python train.py --n_layer=13 --d_model=128 --n_experts=48 --experts_per_token=2 --d_expert=80 --d_shared_expert=64 --activation="swiglu" --moe_layers=[0, 1, 2, 3, 4, 5, 6, 7, 8, 9, 10, 11, 12] --router_score="softmax" --normalize_top_k=false --routed_scale=7.3 --balance_loss=0.00242 --balance_bias=false --init_std_router=0.0168 --lr_router=0.000826 --n_head=2 --n_kv_head=1 --head_dim=64 --vocab_size=8192 --norm="rmsnorm" --norm_place="pre" --norm_eps=1e-05 --positions="rope" --rope_base=10000.0 --rope_fraction=0.5 --qk_norm=false --attn_scale=0.125 --tie_embeddings=false --parallel_block=true --init="uniform" --init_std_qkv=0.0395 --init_std_o=0.0 --init_std_up=0.0395 --init_std_down=0.0 --optimizer="soap_variant" --lr=0.00453 --beta1=0.95 --beta2=0.99 --weight_decay=0.085 --lr_head=0.00876 --warmup_steps=200 --schedule="wsd" --decay_fraction=0.251 --decay_shape="linear" --final_lr_fraction=0.0 --batch_tokens=65536 --seq_len=1024 --doc_mask=false --train_tokens=368800000 --steps=5628 --dataset="wikipedia_en"
Below are experts of layer 7 (counted from 0) of a mixture-of-experts language model. Rows are named gate (a neuron's input weights, with its number), up (a neuron's input weights, with its number) and show model dimensions 64-127. Each number is 128 + 24 x the weight over its row's rms, rounded and kept within 0 to 255.
Before each expert's rows: "gets" lists some tokens that make up at least twice as much of what it gets as of all text. This comes from a sample of Wikipedia text that the model never trained on. Tokens count by the router's weight.

# expert 37
gets: " ", "0", "4", "5", "%", "–"
gate0 [164 116 142 132 102 137 122 159 161 187 112 152 135 113 131  65 156 141 154 173 111 138 129 158 117  91  88 123 143 109 121 117 136  84 113 145 133 131  98 153 128 157  67  92 161 110 186 124 106  95 162 157 143 124 129 114  74 142 119 103  92 135 124 180]
up0 [127 117 113  90 100 145  84 153 109 134 116 163 100 119 120  95 130 150 120 124 130 140 143 141 106 125 155 144 122 115 109 107 114 138 115 122 122 135 166 105 150 181 166 180  88 139 107 167 154 132 122 136 146 147 129 116 103  82 137 120 116 140 149 102]

# expert 15
gets: " |", "|", " |\n", "\n", " (", ":"
gate0 [131 126 137 162 116 109 141 153 153 117  95 147  73 126 131 126 135 166 127 146 135 165 148 113 114 132 131 142  51  99 132 134 107 134 120 157 114 143 126 131 142 149 136 120  99 108 141 125 105  96 171 126 159 101 144 114 132 155 156 152 147 171  82 139]
up0 [130 135  93 164  98 152 171 141 155 121  84 135 146 149 108 124 154 159 111 128 136 136 144 147 115 136 142 148 116 117 147 143 107 109 117 110 100 177 131 170 121 106 147 100  80 116 182 154 122 116 152 148 135 120 151 113  97 115 129 137 129 174 101 146]

# expert 14
gets: ",", "9", "8", "5", ".\n", "7"
gate0 [132 140 160 135 130 172 142 161 118 134 156 102 167  87 134 106 160 162 161 130 103 115 150 137 126 103 123  63 150 111 116 121 111 146 160 163 144 147 135 144 140 124 109 127  98 125 134 121 117 112 134 146  96 150 132 134 116 145 126  94  91 145 124 131]
up0 [132 122  95 180 218 127  82 114  99 120 157 102 109 139 142 158 114 105 138 131 146 108 119 116 128 124  95 181 105 128 103  96 156  98 105  88 103  99 146 142 134 109 128 145 114 149 156 122 102 139 150 139 112 109 116 161 116  94 100 113  84 125 155 130]

# expert 4
gets: " the", "-", "The", "\n", "\n\n", " JPL"
gate0 [148 128 126  81 142 190 110 123 153 109 123 138 118 131 133 150 173 129 153 150 115 120 141 117 144 104 118 123 102 117 114 120 149  81 122 112 133 159 138  88 131 123 131 113 140  99 153 129 150 137  98 154 114 132  77 159 153 112 142 125 113 136 172 107]
up0 [123  97 140 160 146 123 142 119 117  93 127 140 140 138 111 148 113 156 158 139  98 181 111 109 132 122  93  95  87  98 139 136 148 195 142 124 145  68 122 120 112 102 145 162 141 156 117 142  73 144 151 113 138 133 106  96 149 143 133 128  89 111  84 132]

# expert 43
gets: " to", " in", " of", " from", " by", " for"
gate0 [142 132 131 166 142 145 123 166 124  90 125 115 111 139 104 130 170 161 132 132 136 126 194 136 156 126  94 131 122 130 126 152 171 133 151 162 102 133 129  65 112 123 119 128 108 164 149 147 118 102 163 141 130 168  69 101 139 151 126 122 150 120 141 158]
up0 [148 117  56  96 162  91 149 140 159 101 164 135 123 125 105 125 119 116 168 151 126 135  85 148 129 124  94  97 137 101 137 127 126 118 162 112 142 120  91  75 138 162 141  64 133 126 126 139 114 117 109 128 137  56  94 116 132 134 163 154 118  98 138 114]

# expert 1
gets: " |\n", "6", " A", " a", "3", "7"
gate0 [154  73 144 112 163  98  98 134 136  97 150 125 133 156 135 120 157 137 123  79 128 118 166 145  90 126  80 109 154 114 151 149  95 106 130 132 107 125 145 138  91 155  72 137 135  95 135 116 110 120 122 140 140 133 110 145 146 161 169 121  69 108 127 100]
up0 [149  96 139  89 138 125 169 110 113 125 120 127 139 124 171 120 161 115 137 132 106 124 112 134 174 134 139 159 164 134 129 160 123 120 147 104  99 135 134  76  92 110 112 142 186 162 113 136 138 104 158 131 127 111 129 138  84 137 178 179 122 107 134 120]

# expert 30
gets: " |", ":", " (", "|", "-", ";"
gate0 [155 119 156 159 133 117 129 124 153 123 125 170 104  94 164 125 133 132 157 127 164 107 171 159 117 119 126 136  96 132 132 122 134 103 118 117 135 127 154 129 170 135 120 133 140 106  85 100 106 121 115 166  90 123 124 141 116 183 174 137 170  33 158 119]
up0 [137 152 136 132 108 133 104 115 123 107 168  85 152 167 118 152 119  80 118 139 123 153  86 100 130 120 127 102 128 104 121 116 150 149 132  80 113 139 135 113 115 100 106 116 117 108 153 156 129 109 134 131 197 103 110  97 114  84 141 135 121 183 136 115]

# expert 8
gets: ".", ".\n\n", " the", ".\n", ";", "\n"
gate0 [153 100 138 128 160 130 143 102 142 176 131  95 130  77 158  91 125 148 162 133 172 115 125 101 133 118  90 115 111 134 136 165 131 124 141 114 132 148 188 138 107 135  95 127 125 102 202 130 147 123 158 171 133 121 117 169 163 130 101 119 102 102  96  89]
up0 [148 129 136 118 119 134 130 151 148 163 143 143 121 133 133 190 132 122 138 115 111 129 103 113 136 129 117  72 107 111 111 183 117 115 174 155 186 136 112 155 156 143 155 147 138 132 168 137 114 125 144 117 104 121 115 100 144 111 169 116 193 110 103 129]

# expert 17
gets: "3", " c", " N", " S", " T", " C"
gate0 [149 131 158 140  65 125 152 142 136 104 138 173 163 125 120 128 153 123 150 121 121 121 139 176 157 137 108 168 112 122 113 130 161 150  80 138 136  99 160 117  83 140 125  92 122 146 121  71 120 117 143 149 104  98  70 117 127  97 136 125 124 107 114 180]
up0 [152 127 137 159  84 129 141 112 113 139  81 135 139 145 108 122 118  94 102 162  98 104 116 120 197 130 117 139 104 127  93 147 141 155  87 128 113 105 157 124 136 161  95 100 158 122 117 130 144 124 150 121 131 149 130  95 148  97 137 157 142 185 108  97]

# expert 32
gets: "1", "9", "2", "7", "6", "0"
gate0 [164 140 156 111 100 162 149 127 107 161 143 142 101 106 111 135 171 143 153 183 176 100 108 119 114 127  95  91 155 144 101 163 101 148 127 161 136 152 122 123 100 124 100 134 133 134 120 116 132  97 153 138 155  99 158 161  78 106 132  77  99  96  98 137]
up0 [126 144 128 103 170 127 142 183 119 124 151  80 102 117 126 143 113 136 140 134 118 105 129 118 150 132  99 132 178 142 128 139 108 123 104 145 192  87 156 149 138 142 146 140 100 131 122  86 105 132 131 120 116 105 124 147 171 142 103 113 116 146 139 135]

# expert 16
gets: "e", "le", "el", "en", "st", "er"
gate0 [123 129 139 143 130 105 126 125 105 156 108 144 110 101 152 157 152 135  64 111 147 106 143 100 139 112 118 101 125 154 131 135 106  95 159 141 120 138 113 165 128 169 120 115 140  95 106 152  99  97 162 169 119 135  85 156 119 143  97 131 121 157 155 127]
up0 [156 126 120 156 126 107 108 117  88 129 103 154  96 146 174 152 159 128  70 131 163 114 152 121 137 155 135 139  81 122 135 162 117 144 144 132 173 125 140 165 108 119 120  81 163 132 122 135 131 101 127 134 147 158  89 119 165  98 126 110 120 153 114 156]

# expert 12
gets: "|", " in", " the", " season", " on", " at"
gate0 [132 142 130 138  74  64 123 117  90 137 164 145 150 142 120 131 133 140 137 143 151 125 125 128 120 137 171 119 125 174 118 119 194 146 122 143 133 122  92  97 132 102 147 120 113 111 158 131 148 131 135 121  83 121  90 167 105 116 132 136 168  97 151 139]
up0 [155 132 154 146  64 153 144 168 140 152 136 147 136 160 138 162 121 156 138 134 128 106 159 168 116 131 135 145 153 169 129 141 170 138 142 164 152 101 114 117 140 123 121 113 133 120 129 115 157 144 120 118  92 132  85 123 102 103 156 133 179 123 135 136]

# expert 27
gets: "1", " |\n", "ar", "ap", "it", "ip"
gate0 [124 134 114 125 150 160  97 129 158 111 118 137  79  98 139 113 112 157 156 124 134 114 146 165 123 108 164 120  99 117 131 134 140 117 133 160 166  94 134 132 149 133  90 122 129 121 130 151 116 166 121 116 137 123 183 139  64 134 129 101  97 113 142 142]
up0 [113 110 123  97 107  91 123 143 128 158  89 108 142 125 147 152 156 144 104 141 101 119 105  88 135 122 102 108 138 126 141 130 147 142  91 123 114 124 113 169 116 116 112 132  99 145  91 118 141  85 109 143 108 124 125 134 162 127 106 180 177 173 131 126]

# expert 29
gets: " ", "1", "2", "9", " S", " September"
gate0 [121 138 128 124 174 127 128 137 134  86 153 120 147  93 150 129 107 146 129 124 139 116 121 168 149 146 140 156  78 112 109 116 121  67 157 166 142 113 146  96 117 115 172 125 114 104 126 143 186 134 114 182 133 144 146 113 134 117 113 155  86 140  90  89]
up0 [104 161 144  88  98 124 122 153 115 125 172 109 146 157 148 160 138 147 160 161 132 106 101  70 143 117 135 138 116 145 159 178 123  95  95 117 178 112 126 124 189 141 137 156 149 132 135 140  88 115 123 100 146 155  84 171 161 156 131 110 170 123  81 142]

# expert 46
gets: " ", ".\n\n", "–", ":", "all", "al"
gate0 [186 128 106 123 116 104 114 137 161 160 135 118 118 126 128  84 107 133 118 136 152 143 173 128 156 118 106 115 128 108 110 163 118 150 121 133 131 101 147 168 146 189 146 137 112 144 152 143 181 125 138 180 100 110 124 122 159 135 115 116  65 134 116 122]
up0 [170 111 128 127 120 110 144  78 125 142 126 116 157 150 170  65 130 141 160 114 111 117 146 119 165 165 111 126 135 141 152 157 134 152  90 126 151 112 139 122 122 133 148 133 104 141 168 116 161 113 152  83 127 138 181 123 135 125 106 158 165 131  87 111]

# expert 47
gets: "2", "6", "9", "7", " M", "4"
gate0 [133  89 116  96 104 133 145 113 127  75 151 144 106 134 156 107 167 127 162 123 150 102 102 139 143 116  93 135 147 139 123 165 113 131 117 144 126 165 157 129  93 115 137 132 130 148 139 118 137  84 163 154 106 133  77 123 149 123 175 121  74 139 139 149]
up0 [123 174 124 117  96 133 142 133  99 101 110 143 147 146 138 120 139 105 105 149 138 138 134 133 139 133 176 183 150 104 145 146 106 130 103 134 108 164 150 121 145 134 119 164 164 127 137 126 107 135 121 130 138 144  98  86  84  96 100 135 124  88 140 144]

# expert 6
gets: "5", "1", "4", "0", " |\n", "7"
gate0 [139 129 103 136 141 118 106 181 151 131 145  75 152  86 134 124 163 136 172 106 140 165 145  93  99 122 144 122 127 120 125 138  83 154 148 172  94 125 158 153 171 136 108 124 128 114 160 125  89  68 169 123 117 125  76 171 104 137 136 112 113 127 123 156]
up0 [128  94 160 124  76 154  96 146 107 112  95 166 136 137 139 128 134 147 137 105 160 135 147 159 104 115 125 155 139 105 159 134 114 119 187 173 147 100  66 135 106 115 109  96 125 127 108  92 127 174 137 136 128 135 113 145 122 149 122  76 126  51 161 164]

# expert 33
gets: " in", " the", " at", " University", " of", " from"
gate0 [132  93 141 159 131 116 100 126 140 162 121 138 166 108 116 134 151 138 156 136 128 166 173 100 124 102 131  92 146 119 103 124 139 152 142 142  90 159 110 100 187 173 123 114 131 104 144 132 126 108 121 118 158 130 133 124 163 144 185 148 163  93 128  95]
up0 [103 117 146 126  96 115 122 131 202 161 116 154 154 148 127  93 154 121 128 153  87 140 175 122 183 122 119 176  98 117 123 154 138  86 131 165 100 130 119 121 150 163 118  78 144 120 110 146 118 122 143  86 147 117 179 101 150 141 129 163 128 109 105  97]

# expert 42
gets: " ", " two", ":", " three", " K", " B"
gate0 [120 143 137 106 128 112  82  99 161 121 126 116 143 140  87 114 125 119 184 115 101 138 138 114 106 114 120 133 173 117 173 178 128 156 124 117 153  90 115 145 134 134  96  76 124 117  94 113 111  93 117 103  88 114 129 110 133 133 178 128 179  93 118 111]
up0 [139 141 139 117 182 174 130 104 164 123 107 107  81 123 141 129 151 123 151 149 124 110 132 140 134 136 160 167 118 121 162 111 117 112 163 109 122 140  97 110 106 110 142 126 115  81 139 138 128 115 113 151 158 111 135  75 144 162 162 110 102 143 135 154]

# expert 40
gets: "9", "5", "6", "2", "3", "4"
gate0 [152 109  66 156 150 150 131 102 139 110 115 128 105 122 140 143 178 113 130 145 120 135 125 131 131  98  93 137 135 164 110 138 125 153 103 110 101 146  87 125  96 123 144 153  82 128 134 140 136 169 152 156  99  96  79 125 115 141 130 127 111 153 126 136]
up0 [121 151 154 159 148 141 102 116  95 134 155 137 128 105 103 111 138 114 163 120 133 101 130 141 123 113  97 130 156 139  91 100 119  83 104 119 153 108  88 156 125 165 145 138 104 133 100 168 131  93  99 120 121 133 150 164 111 137 144 135 110 122 166 122]

# expert 7
gets: " the", " The", "0", " he", " —", " which"
gate0 [118 129 128 111 150 170  86 113 112 106 128 109 168 149 121 141 141 162 121 115 154 139 152  63 155 108 114 100  97 141 142 155 134 143 140 147 131 112 190 114 131 152 180 126 144 152 158 129 123 104 131 138 127 150 124 143  94 138 103 149 160 138  66 118]
up0 [167  88 156 141 144 143  91 139 172 116 144  97  96 125 165  97 119 130 146 131 124 135 158 110 131 134 139 121 137 117 134 112 123 123  88 150 126 111  98 143 132 119 148 101 131 165 157 143 103  85  90 140 120 120 162 111 138 173 163 119  82 138 107 129]

# expert 21
gets: "al", "an", "u", "ion", "ic", "a"
gate0 [130  95 160  92  91 147 103 179 105 171 115 116  95 124  90  96 141 136 183 174 122 101 105 129 111 102 118 110 120 133 117 148 121 157 164 152  81  95 125 123 101 131 104 151 160 121 117 121  95 130 162 136  94 121 119  97 133 105 153 131  91 138 124 139]
up0 [128 110 119 129  88 111 112 100 141 119  91 106 149 151 142 137 123 131 122 197 153 146 158  87 111 126 148 127 116 104 105 120 121  61 129 129 109 150 129 136 111  85 118 138 129 141 140  83 139 104 135 110 168 167  98 108 122 127 142 147 122 127 140 148]

# expert 13
gets: "ed", "ated", "ing", "ted", "ited", "ized"
gate0 [130 143 119 126 140 122 120 138 133 118 143 134 117 139 150 183 157 144 139 137 144 143 155 123 132 127  84 134 105  95 150  69 143 187 121 153  58 111 128  98 101 137 135 116 148 147 145 131 143 152 143 122 139 124 111 144 115 159  82 156 129  87 137 151]
up0 [154  97 141 108 111 137 137 144 116 133 148 122 140 139 121  88 124 140  58 152 113 113 135 144 128 137 138 102 175 146 128 138 108  90 144  87 146 152 123 178 131 105 144 164 154 136 134 148 110  98 109 124 112 165 146 122 131 120 108 118  96 190 144 112]

# expert 41
gets: " as", " for", " by", " with", " a", " was"
gate0 [101 111  79 106 128  70 177  98  93 148 151 118 103 133 115 167  90 143  94 105 135 103 112 106 132 117 131 136 148 147 126  90 101 150 157 162 140 170 117 135 141 135 110 131 119 172 125 122 150 110 101 165 135 139 146 129  98 189 121 123  74 122 115 174]
up0 [138  60 117  99 104  74 140  85 120 175 117 132 102 154 124 153 162 119 125  85  98 118 136 100 149 120 116 169 140 146 100 117  89 137 152 110 144 136 117 144 107 157  85 116 119 137  98 121 108 117  96 112 163 173 143 119 118 174 101 134  95  86  90 122]

# expert 44
gets: " ", " L", " (", " B", " K", " R"
gate0 [114 156 109 134 151 129 120 147 180 132 131  91 150  99 137 139 149 154 138 158 150 138 129 119 160 127  90 147  96 119 169 113 134 152 135 146 157 131 104 147 121 132 160 134  66 111 152 122  88 120 192 143 136 119 153 121 178 132 131 107 125 152 149 113]
up0 [122 150 105 124  89 126  94 161 145 104 101 116 118 129 118  98 117 119 143 103 123 113 149 134  98 119 143 145  96 106 140 110 137 157 121 149 134 134 117 136 146 153 159 149  88 121 134 153 142  99 184 157 108 123 188 162 134 150  93 162 158 115 115 109]

# expert 25
gets: "8", "1", " and", "\n", "7", "–"
gate0 [168 107 133 133  98 116 145 167 130 123 120 132 127  94 108 122 125 141 177 139  99 142 133 160  97  96 113 137 151 113 137 140 120 140 140 167 143  89 142 146 119 128 204 138 163 121 154 133  93 121 124 144 154 134 140  93 124 114 171 123 109 148 104 155]
up0 [141 149 124  79 144 118 145 122  91 110 124 133 120 101  62 104 129 156 132 128 102 104 123  81 100 109 146 103 153 113  74 185 133 147 118 131 136  76 173 129 114 155 141 121 106  84 122 129 142 122 124 144 133 123 153 108 177 130 111 188 159 133 102 177]

# expert 5
gets: ",", ".", " The", " that", " In", "The"
gate0 [112 145 190 122 139  93  89 118 121 153 134 143 187 156  92 140 119  91 129 183 145 129 119 164 154 100 100 120 106 141 137 145 130 116 115 146 179 142 134 119 105  85 155 138 152 141 135 137 107  94 169 135 151 136 143 128 118 164 157 133 104 117 126 137]
up0 [133  96 137 102  98 150 143 172 156 182 104 121 176 114 151 113 156 171 152 139 106  85 120 107 109 146 169 139 105 143 112 122 127 142  72 151 143 145  97 118 140 130  98 150 132 159 129 129 142 150  88 153 151  85 111 159  88 128 130  76 179 112 140 116]

# expert 31
gets: "s", "es", "ch", "z", "h", "is"
gate0 [150 155 149 130 113 135 127 160 137 145 131 128 147 133 151 104 149 111 106 145 143 123 134  83 125 105 137 126 129 125 148 137 105 128  96 124  88 174 108 102 154 152  94 146  60 164 135 120 166 118 129  96  64 181 124 134 131 159 182 131 114 127 121  90]
up0 [119  76 148 138 142 146 117 120 173 100 129 136 157 161  85 146 130 105 134 134 163 111 103 156 110 118 141 116 100 179 140  92 130 135 150 107 147  99 132 146 138 132 157 123 140 103 116 129  87 119 169  96 102 112 161 119 120 149 140 120  81 137 162 106]

# expert 10
gets: "0", "5", "%", "2", "8", "9"
gate0 [167 125 158  68  70 175 127 124 131 132 125  93  84 125 137 107 149 148 134 169 106 133 105 130 158 105  96 113 137 136 138 103 120  98 124 130 113  90 119 116 103  94 132 117 112 136 113 151 102 128 141 149 125 132 115 124 119 119 115  90 118 160 147 136]
up0 [132  84 156 166  69 134 107  98 132 129  67 123 162 102 133 145  91 157 154 121  96 101  94 140 153 116 147 118 127 186 113 178 146 158 102 127 134 109  87 132 131  92 127 141 115 136 156 140 122  93 139 109 120 149  90 144 133 108 111 131 127 130  98 180]

# expert 18
gets: "ing", "ation", "ating", "ment", "ed", "ance"
gate0 [116 142 143 118 144  96 140 168 157 112  96  92 151 117 148 139 144 166 138 131 158 118 170  98 188  93  48 133 147 108 119 144 136 127 117 116  94 129  91 169 139 170 145 117 131 146 137 134 129 131 159 145 105 177 116 132 181 151 130 125 122 124 129 143]
up0 [150 114  99 127 106 148 144 130 130 130 127 168  85 124 138  62 108 101 135  99  77 148 140 104 109 133 183  86  93 148 120 135 135 167 159 131 107  90 136 159 174 114 126 110 119 141 146 175 120 144 162 111 117 115  98 135 139 160 153 128 108 139 142 110]

# expert 20
gets: "3", "1", "7", "6", "\n", "4"
gate0 [152 131 115  97 119 125 162 103 157  97 133 191 107 129 128 106 113 149 165 133  84 101 147 108 148 126 157 116 169 109 132 159 154 144 123 143 134 141 104  93 141 159 115 147  97 152 116 138 124 154 135 150 143 135 117 169 102 155 111 126 148 162 112 122]
up0 [138 152 172  95 142 155 109 116 114 151 161 141 131 163 179 121 144 138 149  89 112 118 117 114 118 112 113 128 163 114 110 100  99 114 116 159 107 166 107 125 136  89  97  99 126  90 168  93 142 126 168 114 139 140 123 132 111 153 118 141 110 137 111  97]